Weights of a small mixture-of-experts language model, trained from scratch on English Wikipedia.
Experts: 128 experts in each of 16 layers, 32 squared ReLU neurons an expert, a softmax router, a shared expert of 64 neurons.
Training: 389M tokens, 5938 steps.
Below are experts of layer 15 (counted from 0) of a mixture-of-experts language model. Rows are named router (the router's row for the expert), up (a neuron's input weights, with its number) and show model dimensions 64-127. Each number is 128 + 32 x the weight over its row's rms, rounded and kept within 0 to 255. Numbers have three digits each.
After each expert's rows: a language model's description of what the expert responds to; "comes after" lists some tokens at least twice as common just before its tokens as in all text. This comes from a sample of Wikipedia text that the model never trained on. Tokens count by the router's weight.

# expert 61
router:136091165082085151211064161141078163155180103141123106097102099110168128111094130139096151171146115107107181110130142139100098087127121158087123165094163105140119111095145159059108144108126130
up0:152074111141120121054124084136128098068115143104076100163139106146205147165098131138133190183125154028079101128077142138118102104143073157138136149085117127117120081145151163132146145140107121
up1:167080161162171123240148120084090126148132120128171141180096119099152109141088120144102131129118131125152188092169052144095124145157152143100138136121121131175136092100080135149150185113122115
up2:162135101099173150155123185138129173150081132099107072111151129087129193153137156105074096160127069110167164154107180113128127134104177111162125120110111050120156129134156081158160130149093121
up3:148111240063110100080129126116100153142164115175126127089113136117160136174061183095134103132119140109080153103099087138121159057080120140119178120135094082058163095132175144096143117156096117
up4:104142157176142091156114134170185141081113060157161071114088095081127124133107120082167174109213124114108117153121145126115091109126123132130141157127087101100126084146148160160179120117151153
up5:136098118124074129184118152142134169060150068150110086094170154161096111168077095136091108141135138187125106160130133142158136125116127103156099144147138009117138152129157142147120111092152068
up6:162137163107114141180116113116073155095165128150084121156165080139134054187161129143102124108130115126129161089140193121118186091127093119079090164106139130111125095080141107125123120159106134
up7:157149112107110053193148119116086189139169154172165038124127129109138193167040119133111096172162104119143127106168135133176156070112158139176131144116120090121184119160149121067116142137083124
up8:128176116165078118128104103147103177146167087164103086116117104097126135145168170114138183155106138102107155181098141148106141135102115198095131161153187168126131154117124179136180108179117117
up9:140138127088150185159108170086115109147142098168112168133149116062120079189101143104118145140161188144140113145151116144144101152211149082148137126127143140126102159120080101119123131140156140
up10:066172159101079129150077103166128128163162158153145149080142142100163066156188136152107098110161141094150137127128148129144105165161166128174116186159127089149068139084116084149070078124118113
up11:184065170154128157133112113111171133140149090128067154147147135113168148159107151140091128152072139154142178133148099175155080127121137103114173118058216078190131149126095050086083136122087139
up12:084139185134117125145106156130138141126181129099127104131082118109218174140157117104126162159133144100125112094174080106129119086130131133201158116156192070127098134129166095122113148089187088
up13:150148112146205183138104097145150133164126159095133066040185091114175188153103043100151139121086044135131126183166134160139142146147084139163121135095089130077123125146142092133090071111158131
Description: Connecting words and separators between items, such as and, or, while, including, semicolons, and the pipes that start table rows.
comes after: " |\n", "s", ")", "ing", "es", "ed"

# expert 8
router:175084144182140102118176141149120158064080090120180172160088143105079140113125153147098143155109081107087149136051073129116106094149125096146117165144144165126142187143147125106097134112062168
up1:176161136173223153129114121197142094088044066074128116139134068115195139149110101115135140165181101100091104133125118157184161144153106137066187154121133128118144161153135081110113080087148140
up2:159113141185146114138131060182125104120117071172160051138149144114133114135066156177096119134121101137114107162133127176073128174100133146143093197116092123151099114127125121116153102165103111
up3:154141201126166128173159115100152153082047133171104140136058092160149135143143130110153171153095103089135085173122164180124109157116138077116093144133150157121145083184092121097111085118146114
up4:153055145139205137148149139108113060056119174100125112096083167151128106136154099166110099135126067102113160157073075096150139143142190203142097096158078073084184154136173127119135117151148143
up5:139095111113148115126131083101148166109091171142145140172113122120124147155142172141186165144103084217122155085091130157117100091105166083130079130132149099089132142129148150127046147087138127
up6:158145141193093172110126147145149157162139079120085137116074212125137165167158067181062129086143135124154079088063176169074136121065114148171090083163145112087123147117076177153148135127124127
up7:164112133188126097175162122190129141126172138098197142115093168154115151191141153123177099127133180092127110177106103135085092088150132106075089170164165149127148101131169114129126138135071180
up8:162037135170120116154152150138157112124123084071145117179073138120144123207170031145149101216108093103106095131130085153115105073146146124159077148155165133131157158124167129148130113128189125
up9:166109148101146161187145141124130139189086166153185177106162149060123129129135143126093191138105137147113169084107082088138088080089140111137122130139117073138182143182097088119097105115122126
up10:166089133124133177168099092195128139031118096124086102133151064191138152122109122134099136124116099062119102132129088132116089096121164209106077140158170141111098092164059145105132176095098174
up11:123154110162094139078146094190164180135130123138132143114141143115168119115133133129165070140147076160113177146121101171133105136096114162151136115128186104167082098132105116130097162107121143
up12:100133109129097098129116139150144138138133111120117110143114192201145098154171136122109142121154126129112114099165113117185140121103128113084168170117145155119145107079123141110130094116122106
up13:131091148133126135138137103147152133117065110101181143174100167134145105217087126116166076111175173157080192124125118090100103124146073122059107209128131181149132128165062111132111181134128191
up14:144198144204137094175095111153152138109092097106129104100094134112173104153119143191125104211181089123073155154127158095155175124159134129144138092145079151133182189137119152075093071104123135
Description: Line-initial hyphens in infobox or bullet lists, and table pipes, semicolons and closing punctuation, e.g. "- Assumed office", " | ".
comes after: "\n", " |\n", ")\n", ")", ".\n", "0"

# expert 34
router:182138107134133142109142122107125156099175175120132097152085113112102143118134133113124163145117122146139110121049209157146119122135071133098126141165137177064113104193165165141133157171122162
up0:071159108113148143122133196130097176115128134064077112141082083145114160147160127165144165100070065131140106094151089121128135130126129098154118122146073168147128147078114150155149105159140248
up1:166106143125147078120139138118056139096109162106086085126080137124076083151114119197142135107077121113133128206156094162074146129122098176128181149097132102116110201149119120072125110147076117
up2:142133129108095143160121101122132106113106138100097183139080127190098082133086032129091108175115118157141150137123095154165141076094120097092078138169179138124169086159172091133102144156111138
up3:136153173171126093134123101186137140039123138103151115142161108137160153149096158144129129115111060185077083094060173100121179156106099127067133152143169164166141133123122126092170142142110119
up4:133063089139163145169121140069127120132159134167158079114125114129084150124067111167187124143161148116216155198139092131094117120132120153079123108141069102100169140119151100109115143166115131
up5:141134171102141090179140127084096070121133173169087155160073086177105128209102155139149160113148100151091111106078160167197141131156126137095102146150115142106125090130168116156129127157112157
up6:158109160092158086059123122134093132152094122113162140063120166088109147128194104158134174112124125147117151129081193159163125098119080190096064163121148112079161112128149150169093150153083107
up7:124123144177111124178159116054103132142158124126186185152162076149137085153101089132132123110097116123168122098064169141103137132120136097110091183135164128100158112130148134145172111128080136
up8:140175089127158124116180149149111092109152143123117129141140121127123129170130160170146119139099135138052129095053098138176162183119142150132128096122211147074040149138170147058116149162134110
up9:122143160137104091072101178199142092123160124114139146139170166184147168095145163181150145072123122180131113134148173153142153124091122141135039177114150114130133156105157161133106175157122132
up10:180126169115155147115105076092042132125106145126113103134130128140157165129131134098143098097134175108079146088125140115099108157069119130139135111149141077105144160114098140146125124129135193
up11:130081145079108156157119065112145158123136146167130103151131146083085100181143107128117103161093141141095111080116158154194088133114122137100148117181165129147154096101136160077065116099188164
up12:180166134154136130046112120137058113143160172138131150184094185177096069198102140061138099088109104120074122105090189115162099120125162153168112136123106118110128086194094154100163181114108105
up13:163109113117161172102117192100179135121140130119141135144092128127108122137151075130076122154113110097109049156105106154158167133075104082168204090132115093146133098165144148134156170128090114
Description: First piece of a word starting with b, p or c, often after was, to or the, e.g. b(rought), b(adly), pl(atform), comp(leted).
comes after: " was", " to", " and", " a", " the", " were"

# expert 57
router:088128094136145118126156130128154168164105120102115107134059128139120136115170150114107160098097095168087113122123144124095112124168120175122178076152098149154114127076136139102137109089126125
up0:181145124107125108107122152161120114110105168109167113073107115108092144123133162168088167096101065172084128087121091240152100092097117086166125142107165120187115148129052165091180109154136152
up1:154145139081160127117117162160149129102172132157122110091126076101137155170163091113148130132145121119148113105178073101122158105126145150180074116123121081167124132248139140142128124065149150
up2:047142140130128164109129110087173148149181092139133116177084077133081132163105135116119154090090114148083200111120117157086139108153170090117149109158159149081141145101177137127144146160192104
up3:105144149150129182113138133148135147104161123120145049118119140101122086190087074094044138067080053108133108138184113142149132128146148145135107107106131140092134167125128147117164082091165158
up4:107154133144072088136105118151160173124137074146078181093143140150066132145171080111144096120089142153096138137099090127171131122150139160153173123114175099115184166079112118136095145110167160
up5:153112127113104118098159171141125129160156137132119115173199136073136170211135138121101122136113153157114099129152122106085115114165122061115111160133120148181134079170145212139142126115057149
up6:122140132093047087141154131147135146173121140063096126121106136157074151209153104105117137153092064118131155102153143091135137141144141150183113138173162145174093090100117097209074167089125141
up7:147141135122152109068108155079107169100123117133133125046088136161099175125131108121105143144178104096100182073123157190153128111174104114080130119141102143147127156117115149112182202158163177
up8:132161129102163129152126066131111143148180167117078096091168170196187232206134136108121140169098110150117090123094141153124109119128112065123137087161087137174172125133130150099141153085099129
up9:099172095114105143130186090191109116129093103033084100051112134123119150243153126150082117087054136133109177156134113137146113118166103113108129102128164191111124114145098182117148183072107070
up10:136094127084099108085125100110101119134077100139182108121150118105168144175165105140134155159136050126122124130138190202174163087117125197126149135129086124124114130120059092186102161046144092
up11:124115146158140147121140100186088171159114096137141129101113134117161125132101164180133089094073136151125150039177097145157117123138168177200116103127088112103114150169130132136073132172162144
up12:123080076112189034139104052115083158146121194169120113123125158110113137202111134122125102119135094151187132137146126140146109137072144163089115137149143115127173070072173126080120101142131163
up13:099083148117152085131069129210132165087093150101173089102117127135129117188121136103100118123202092108143178158143122123135155153119164154147088175144114144149102171159080123149150094134141148
Description: Digits and short values inside table cells of election results and sports statistics, such as vote percentages, goal counts and totals.
comes after: " ", " |", "–", "|", ".", "6"

# expert 21
router:166132186097118103139084132117097094130193157184108112114164140117102120113156151166123080126138083186067137154142121149094103171083127121168094193100174115146096156149114095147142069072128128
up1:090124101157072191119073075112175123151084107152152127136131122038161082037129132162062147136106067105139170149113200122121147186104140184115147124115206130098129143179152169115091167110115103
up2:130171218118116117115124126187098113109144155132088121121158089144085131168143145123092021129123173163087119113118162146173112135165133059130151056121124142141087125087099097090093094182086103
up3:155140091114167117133113123160079128091083124142123214217079174107121149123088103088187124155174164153109085113140126133118120081093134122109104147140134125161090155127092128137108151138151124
up4:138116114126108150116129121139132146064140103151163120117106131132147159143146185077101146152095109138158102158155164128167069106179158089101070144122116127135136125178104074135177085113170149
up5:182172153149144098097105076152172122098111119083133166143112115055119120076131111127194164133068160168132144140131145105160098200130123138098149142108226083127135101155100120103130152091067165
up6:067121174093151091113187128110157150137188142112139162152125119055136153136159138105155169153158116107116144181104149114148149114178158173151168178109162130098172115138112143166121133122079115
up7:193116144146077150173104126167103121135168162135198163127120148167136148118097150157124078155121137135074115163103179091140155132099168114147086122113142059135132129133152087170148145119155118
up8:174110107133159136144102098120135059041145136106183056124152117136148138139121125142156118102052114105158148131100119163156138103158157135160129137078148145145112188092094144079144135100155132
up9:148076151109151193144112198063106139177164197082117114143130179167058165174152178159089125117123111126131135093147157059163074118175097170112087121123150147081137074176125148139176146098125166
up10:132121244153145106119109149078112131080150160142114088138080148104146155172096134120108162167180117115110085122098087086110149116188121083149101155193158145174110134103103128163112129122080132
up11:111131132110113123176085103139119112146128133213173184110143116124149138041151150114117094114129124159110092151118090093116182102065197109079083128071128144078125171137151144128173119141101117
up12:082113154118157117136108124121124096128122095110121089068170134143132135243122156158176085075128150113079111185111143120126152086141152102120074128138225133146109188184099086136143071082131104
up13:124079144098142140164083042125146079080106111157159106155162116126111088153158114123148130121116132131161063093096170099130183165111160073131122195169115127148151118134141109119105109144112152
up14:140104115096124116110149160159143136095160119155122158110119106093145063119101103171180088104132126117146102189157122152111146108119154170139115179172053088174132115058141138053102119104095086
Description: Opening parentheses, quotes and section equals signs before years or names, and hyphens inside compounds like top-heavy, one-storey, Kim Chang-ju.
comes after: "|", ",", " in", ".\n\n", "\"", " |\n\n"

# expert 0
router:109122106103094172172138142101098123139149113109161197069154131153097110127037140117112074175152113158176165126122125168105152080093197096103032159108072149109154083088138163137151182095061126
up0:171139157124082174186126154109064151137143154120192162154115112146148152160103070245110107134131098151113147120112129136095182073136151064148109144098132143148116128111054103086167203112134076
up1:116071104143143117127110068118153125151066075143066146143074092165144179123118164112111148123110091096119128148129142131118151125153148215136087126158163140174159149093081101137096035146111120
up2:124121086126147097142109108145152055116138108091136163089150082070133182196157124137121156132143134104087167148139172152123127085102112108153175068127169187098060131120178147128135119160136146
up3:059099123151093163139154048132093110112110075105145129131143171113111142159101189138140101125126128154128150109118147194102123130094213137157077146139127112129162111117138109128123146083118089
up4:148141109128125125135117140149120123115069156144138123092141144191130098156075121104117081135124102139050130113098111126186121081156091119180105175142121161109157154134086148093154127101146135
up5:114197128120072131118174172129137067101176130116114131091113147122145112194073086180149179114128168177139126168176115142145114117139170138044111148128109189099122139135120100144140079098100141
up6:102178142122051096137104108126140136096087089128111117145138071187104150175145111126169151112137088127137125118145160125119128056144162103074071158162055136139158095157127140156108139149089114
up7:181133084104075104186082121110075134086095127150091167162167071153064115137093143181104120163117079108118128126162154125087117140176122098141111153153153138141148136135149140140107151185124121
up8:159153132145142163169110132114126146190135083153108059158081222135110178124134135152164119137091110109152190127100103139133119105071127151150110091097130109107149078132154224103152196114097136
up9:134174126161121161141125096140060078126150117116180125099088167089168105155130141163139131108137118182116105130105088164119125144131147103085057176086075084083120129116214118113105205174120190
up10:163111100121107127157178082140138139087159108121142105119072208169090123147118149098169112166096103104166170143050117135113168146091133146166180146117143132117058139165111135142149121110148102
up11:114080133153166109074134118188124153164122128148149135071177120089151123126082157113121112096113119186143247103141121070070119127133154183125170155100111082144065124096055085177192161112119146
up12:157104166143102186086124079124132098095086087161113152106080141127117152123171096160159099118061083135116085150139141104162162086128131155115114119162161175146102174107121105115092137132127128
up13:121126110134119118186130107116161183124113112171085123092079114077159123140118177160140043133112108100185139154055122122142132049135088083121101182135138106131139093146134121087145142178079144
Description: Pipe separators and semicolons between numbers in statistics tables, plus comparison words like than, and, aged, and °N in coordinates.
comes after: "0", " |\n", "1", "%", ")", "2"

# expert 55
router:095151165114093113109154120117091120122115124122204084104126147114154153103109161107086191090160127096154075159108146140117105093084100144134122158129137115119061184108061134071145127174146177
up0:099172184177088142139153132153109164116152150131106089114142138055178160153098168121103056132162193110155131104107094157133131128100110185140161135142210172113128162135093147109146145120141176
up1:187191129118089185180124145126104085145157139115137121164111112165109100148140120047108205140129092139171086067152113142131133126114173169125146139137119139076071128126153084107141123236140122
up2:128107102056166165096082124115129092107127140146091135130157106140186142143063158090128132129152116104126105084125143092104162151120127149090142131140164113094141119114093106159074124146131203
up3:110188142133114129180175102139154108102158160131149186140058102113121115112094112174136123185132142133105135134120081055079116041081076146141111147154134135162132175134169082191148142157140115
up4:054069132115179126155147080158149097129154180158205141184061070176121118096184120087139187102114147123067131118172126135156142103105109165126067084122204130147182157160088135161106133158102176
up5:139129148124123159122106096154045105080074229148151167131104123106043158105174092179109168051106125151181110122142102142114130157130123143161141131114143074117144175089132187169159129124087144
up6:097183116112143067095161106156134107142149126164165170130146073194158139168098126102103214104081115159165137127111075137120155118080123149133127135178156098131160169162209107105135116113163159
up7:073167144166070105153114120183104100121174109152150150149132118102174154157152152044107178115118142142153120161106053157162138139158116138132151110155150063118127140166101100091179123169142158
up8:096045143165119136155151111118114134122057181066150177150101124125172148137086101123157137111163108146133105187119134113175161112124156128143171086122105082158098101084200111116084083133156101
up9:120159143125105100159126102194093139127132134146107125110117130120085130138176155026105154169151129152174117144138096130135189085121129154148148107144146159151151122111063124118164168169119180
up10:144122193128092131134130122152167156134186130115152144103147127099138117170093141102098122119146106161106174113051116116111061115090081226119090118155132051113159127101118112046138108149084174
up11:101168171116137121188142153169114126095171110160145107126115142139195140162166136060106099075145105136158138170098162116118167106089152163119079114146177118131095161162087125114105051172090174
up12:100101126135145098134096076148144141100171117040113168101130164132171154193141103131101111134147099165153121106130111167054116091150131182114155126096154110177114187118109135096067107135107155
up13:146120191152098129149114140091140101126082099114162058147122110118086184160132149157129135088092148121192155095138094149138132081093106114122127086178161194136147082138154147129178171080207151
Description: Day numbers and pipes before months in results tables, plus On, In, born, died, until, as in "On 3 September".
comes after: " ", " |\n", ".\n\n", " Born", "\n", ")"

# expert 1
router:089121142153151165132153143140095147169163190113150143069113129071140097103144149121198145067130159122075155131136107081118130094093106122155137054117132140147140127077125078105154095154138167
up0:135095084189130178094144088160148156136186085100113157105130064132140104174055119109193147144135140122144129146158134109140118108119153150158129101127178106113070130120085132124166157119119132
up1:111089108122144130114148122108110086152153105099152186087190133101145128161072109165075172126144138176095111067170089115181120047126102088131134078084191120112103101110219069116093115144144104
up2:110114181142118165124128074134092124105143143061112133053119090097155123127096170137147114058164129123123155119125125152167080121162147055131157104112137124128076129115155109101175090086096133
up3:117148088157075070160159138152177123119093121115102145092103154162153113125074109109081149107174146143118170046134080079120087092109115086096145145117087174198131130110096142137065117169151118
up4:139079134131121157150179185115118119059149178121067125140073139148114094146109151128122127104162126110088122114079098132127104148129138116043133059151173082120131117096135122117064148202128148
up5:137139131142171133164133116114135131193108118108101085119121127154106091159123105147185107150130132149143111158104151220156243140101083115089133082157084151111145071123117075152170107145111123
up6:144124093096134125097135088115101163132154095162126100140148133090134141156124136109189112168138169145087150151116100142129167038075120143126143098148151109082212142120122135069150104154096093
up7:081115122169083153175086139141091155131156105131113169087123151142153112125134156117115169131099177106142174115192106097190095067131169136111102046113172126108140089173113111118140188148103145
up8:110168168169123134150076061145102072111161143118143093102204157092174115067153172186148108127115112113140124113142095150171126168088121115147113175158092106150151063108113167128130126111177137
up9:142228099080112134176137037145099092136114150092145134163107072086143077106124080109116152091158108174144085122114126151137184096135174108104118124112119131175164084133121095094147137083104159
up10:166149124181165131152131153105113120166106134122095208130088114104151060138088163141132088079084124089111119140116148078117121152094121125151138145167120115074156075071062116157063128132034152
up11:127132110126148104179123173132169174124100161102194111090104099101129124129146107193156152097176105131086130140076117127195171099069130113148109091093124112185090099167083090156132119134139120
up12:155146112111122147166123090074115118082152173100135139068106189106150169132148149121179141100154163206102105129100096118121118126151152089105065140188147156096132164217078099140122123126150130
up13:098161127073127138166152141115144119109186095175189063128119114121106121168127060094092130102096171085101097153131131119145090065161141151154080101097159188095127148179114087108183147130174148
Description: Counting words and digits for amounts, durations and ranks, such as four-year, six months, several, third, Twenty20.
comes after: " ", " (", " number", " e", " f", " se"

# expert 10
router:178135159102156134116152097116127085162206147137168188094165117103148140127049126150152095119160061159149091123144168146090110155084102128120060175123192144120107108105151123130080114112106092
up1:113065117131167134157160139143112138129152144119149116125149200097108094128050054101175139070154045142166138088069167188081085142153137084156059159160098129129137122168110104117106172111074152
up2:097133111135220145122113086090119084168128047109093115218098114187146110096077092115133120103114105136103085109118103112107163174110154121081170127107174124146111182129079117124121143149128148
up3:144104144141112088111106153116163119110144167129102133115135120166166141124162157077182189169118166117089181125128082188135052134138138077169151117103151141170165063153146138163140108164149101
up4:113187176122100138125099128140083168105129137108186121105169106171133140138131090105119151125159121161152110152157096080146128108129114122092077120130175116151063168132103158094139131174161157
up5:118145075118134122123191094092130159136095167147102171109155191141080082117061066079113161153148079087128082135113134099145126126166132076118108097097139112148141129137125118105146132083107203
up6:225108093146109101169166129138125106152091157121171186211113163109129096119107183093124126100114112141115136099045113086153166123155127079115076139145147120096134167170145112131121151133141125
up7:189127154110067109140177143118174143160108106167202107139170131129079150122181135168112178134100118099126113168099114115151128109112138223141074103148135133064134115097130158117154123123147109
up8:146134175144124138101115131079141100186186068140113184049109162052148142133148084163124084111144099112145148185114091108088140090106142058108107153148205090214163111117127115146099133139076100
up9:140143118095121114144128097121115141160139138215124169178147094166117111091091110151136171091082185126124151124107140084132142051088162181172135143086121178093086137160138123126164108060124072
up10:136104129130120140097131114166136144144104169151172096100121108135165188147138189093096164136114132114136089126098146116147125101122102159120140188128197124115116162143083169112109117165135180
up11:117152128155132088141077119118136078103128116158118101112146175092139125122122149131132107137160155079190119086190139133144139186134127136088151113181126090142102199095139092173146177114097118
up12:098106064116101106133124097183101159114180152069112090141130162136153090092118142158163053072103097098108145121128159156154070142069129100128161120133127142164101120184136097104113123094112112
up13:103181169106053165179116133163088070147115094077098058169130114140121065161089137074119113149141094158181154115132151096092125103164174163153106125156117119128086153121129140102119091139129137
up14:132128090129121154146160118173127116110131117128108141077107162000153125119163127093122123169153088152161138141120072105140103145101087191114045111094101132117074134097156085081159061173072125
Description: Bare space tokens right before a number, after prepositions, month names, table pipes or commas, e.g. "November 12", "| 433"; also currency and decimal signs.
comes after: " |", ",", ":", " in", "|", ";"

# expert 32
router:133182152124104094164138115116137171162095129187118142176135123099075147108142125137095168122123073131116159124162107118126122132191115076171164156165115157123128140150053138083095152148118086
up0:128172052141171178112147090177102151140106117112113156154164080176096163158155136129127082154134101124035085089106133153075150140145167072129136137176153131076146112138119156111102118095161110
up1:137139135108122063172140153122080132116207143110098160076149149127144127211095093172106119087156127099050085118124176122130105144215164100159175140129146104153102149157118141105106140114144113
up2:148099194109103131132119107165110135065156173122101094101136096095125160110140085202149094068100180125125083162120102090076174120103116142121127103158100097132161166132082165129098204130115169
up3:099136196144127138170154139185122146133165108072140167158151103071130141152076103126162178148153129112115149134145106106119129095101169110177146122182175130140126160132090129141133089125131161
up4:156153099159092141095092159122146162102184104163085133118118117100067120174130150127201149066133091071115082109136173141097103135108069124138130122122131114138154157063122124086125169090098061
up5:131192137124074094152099102079114119156061130155159074088132070123135092145137163117127116114096077189089145172137118176085156126123114101128118111150121101114096147083099147117140128162156173
up6:154137164156082113121107121119171106131088099136144127112124116057085097202164139163173112108128046081164107147100116102107171121167129106122126099171124181132100157154122178097179083062092145
up7:051161158138128110180113128126071145120176142166173139103116129106166141108144182122143161067128200139156132094130113082097125090144131138133153090046101161168111125137134072080109163126049089
up8:153154169153018102126127115164140087189095136160086135086117127117111120221134100121130139109134087177131167118159138142212121102155116109124147148153106149151138077125103118105122183159140073
up9:189132150147145129176107128147093161105197117100155150115099134054072127162106089168112160152093104143190195112164096144099133120117139124160106198085154149170145080110121136083057129109167127
up10:112109112114153079115169107170121135146122145150123131140133115168083086147102071134159095112208101143086162138089136102178147091154213134145072166129145130093155114194092086146180186114098141
up11:130150096177116169159123173095104169127130121145132151185139177105119099208148129115151089170141119141132136134101128104112116116075103105167127089116134143138192144210096170120111107144064090
up12:161146155102114126142152136133107176119136119127107157172089066135086172114170131161163139139034117147114112093109133110172143128113143131101130161145206093141160114151059104111179133088121115
up13:138153163152119082149123144106104104123097148165091128161122126181132169172136121139144108099130155029090114093056120095120090180108167098143121154119167114127144058161087146073159146164149084
Description: Word-initial letter pieces F, f, P, p, C starting names and words, e.g. F-annie, F-ounder, f-ifth, p-ower.
comes after: " the", " a", ";", "-", " of", " ("

# expert 45
router:177125125114149099092161125083113138147137120122147175157161120181156084100180115181111078111134148186134116139080109098174172140193168139154118139050172138223168160165130133096117192111116146
up0:149092184094128131081147137159135140159156103074182133160159132127178181178123125128128068085178141137148083109140135106111132101100153154111149156085180149113108165172171103086147165170130067
up1:209161095108122126136151102102088122089152103181115131124125108121120113069106141153111112088127084115135172140123154121123178114107134134068177098116145087167100161116145120142128144095137092
up2:146143143159129108118150145087075141128098080114145155148107141132138166251157126158115115111163158176088118132097087173163128089171121137174114137083143164146123200198135112091107149146166139
up3:119193122120160167090180096144080143187143121141130126126155168132113092207194105171101097137141108141144105144075125159126122161134135163169122144125166167160092194168088092152155149146123109
up4:154109110120179107105101142114153143150153120145155172120105201082128137179141130161096093120125082162158192138081074126168124146164114095149106129081153153111158115194118122187048133189045166
up5:082154138156104125163185125151096178128142082126090124113140148207147165177124061143145084147132108153113060139121153177141123153089090176127133127083118139164153207081144150087176147132103131
up6:071171129091143206112125139094165148142105111169145110126100119165090151157151136152135166079177117140106131110102073154101136147151097099142182104169107123133158151138154116125092198051137117
up7:116143155132137121133159123107173126117137125103153103133152208127087126168170110101139123140105127088124147143102138120203159145073115204102115125095151139190120120187116136190142068085160126
up8:130125085110147173134099118081161114174139125138056178125110123095142126146094122154157170055138100108170115112067101102125080090133168174148124131192202147158102214173131119097107124100166134
up9:112102110163111129120156087115149120148081161084139107117133130146131098167161121134202126147104110151133146083109144059091170138177111121066110110099112172168142133185110194099089189130170090
up10:106094107166146120130093130144116135134187144110107160156093105137121120157168189103131142109107126098162136077058131131101144143085125071124130143131057110158147122100133085060159132131127139
up11:086115162174151120119169129171078157126081182163127157141162116070099113182118140081165145143060128177105086096103104137124142110179117093152116154120163145193096086099150077111114154140134156
up12:127158133164149111077128111143096129151125101117141169102093138154174147146162101204163144126093099148137165137066141143101184086124139113137113086132204091105149110177103139132128199075067109
up13:139107119102123098141115089112086092099111158085177058169140167119100102082153102150088124121056036102116153165142107090157151112123129161067117157125175093094086086173142065154137108141142163
Description: Sentence-final periods and decimal points in numbers, especially census statistics like 98.67% White and election percentages.
comes after: ".", "0", "1", "3", "2", "6"

# expert 28
router:095206143094073116139161162078129126144184119113151143113118050142086137158127131113141126107147095148158167160154100167097135137086127099117064143169147094129172130122161128087113124147085132
up1:108138129164096113163104139229160154198058136178192105131110050109085146140154161111108138161092177103158181082168119128083133167110156095086149152124162137109181112163090135144037153091089139
up2:153120121138113171096035098156096137122101107132136138091100096142159102111104140124143114157142152120136178192120099169094102138103051137140135062148128093113102160165143164114135140131160164
up3:082184146096102157159132105073186126134105184133195172139097136109067092136102113145138123114093137126130148182108178135098080148139070075126151121125156103152183106145087115154142087060106122
up4:152115154087152074076058129134115198098105138141101099133133151177112105165099104055117158062097145125099156104133187099156119133145053136114140120104103180179081097067158169095101143137113154
up5:143171126125062169141142140141122173132110126155098203089121097106106101131147143132170161157105101155141102165154180189091105129113190219056142113178096159161113141169181109139140090139104188
up6:136077099197077113179195142143090130127106124103118158144123080085156169125139206149138156116063152121139143141090093169174151154077098113092072144137129152142119110083127138128117120095174166
up7:161142101166105140122194158119170073187162087191086127135116056101165146133088128140136112152117130133137121118123127205112155135153130132141114140141101171105142096174114115081139038110100085
up8:081132085109111070193130111074112147098175166075100110133137099112113080140188128116109175122135097169162162151163112206160150102050157130123082084156178081112119160159124120114161096183107136
up9:134160056153067130167052111153132098123159126149110091116167144206128115150157164158110109165170119095140168169109134167097153094114068117166131078119106073100082166124136143104121106126125192
up10:149131133152137107153202098153125120103149084087146193139105104120084122100149140140129070158113097116127121112148113148128093147171088084155105098176098154145132129126023177107136095113089078
up11:125156153117121129199144136147159172145146169126084097093120066156189100076081174121107128082106133164104191060131136101084196130184114138133149153127100133121125113130183096101114132119080166
up12:107168124113100120144144100079186134148086104155163128185127101154165119119196152117123122176121148135082124145144064151101105149141145122148159124153128134153103099152103147116193105134116117
up13:141145106119036086154114168129047084136145135126138103095117078104152134110129119104114156189133115149148094147108104156149116129155122156112099156082150113066060063147102149168140086183157118
up14:125114208059200154047149096129108139121135107139156142132121119080140138172125103103155168113137125127147189099107172124081121117116160093150124112139140137162168168172163106085103172153112085
Description: Spaces, dashes, minus and degree signs before digits in numeric tables, climate boxes and score lists, e.g. "| 37", "3–7", "−".
comes after: " |", ";", "|", ":", " /", "1"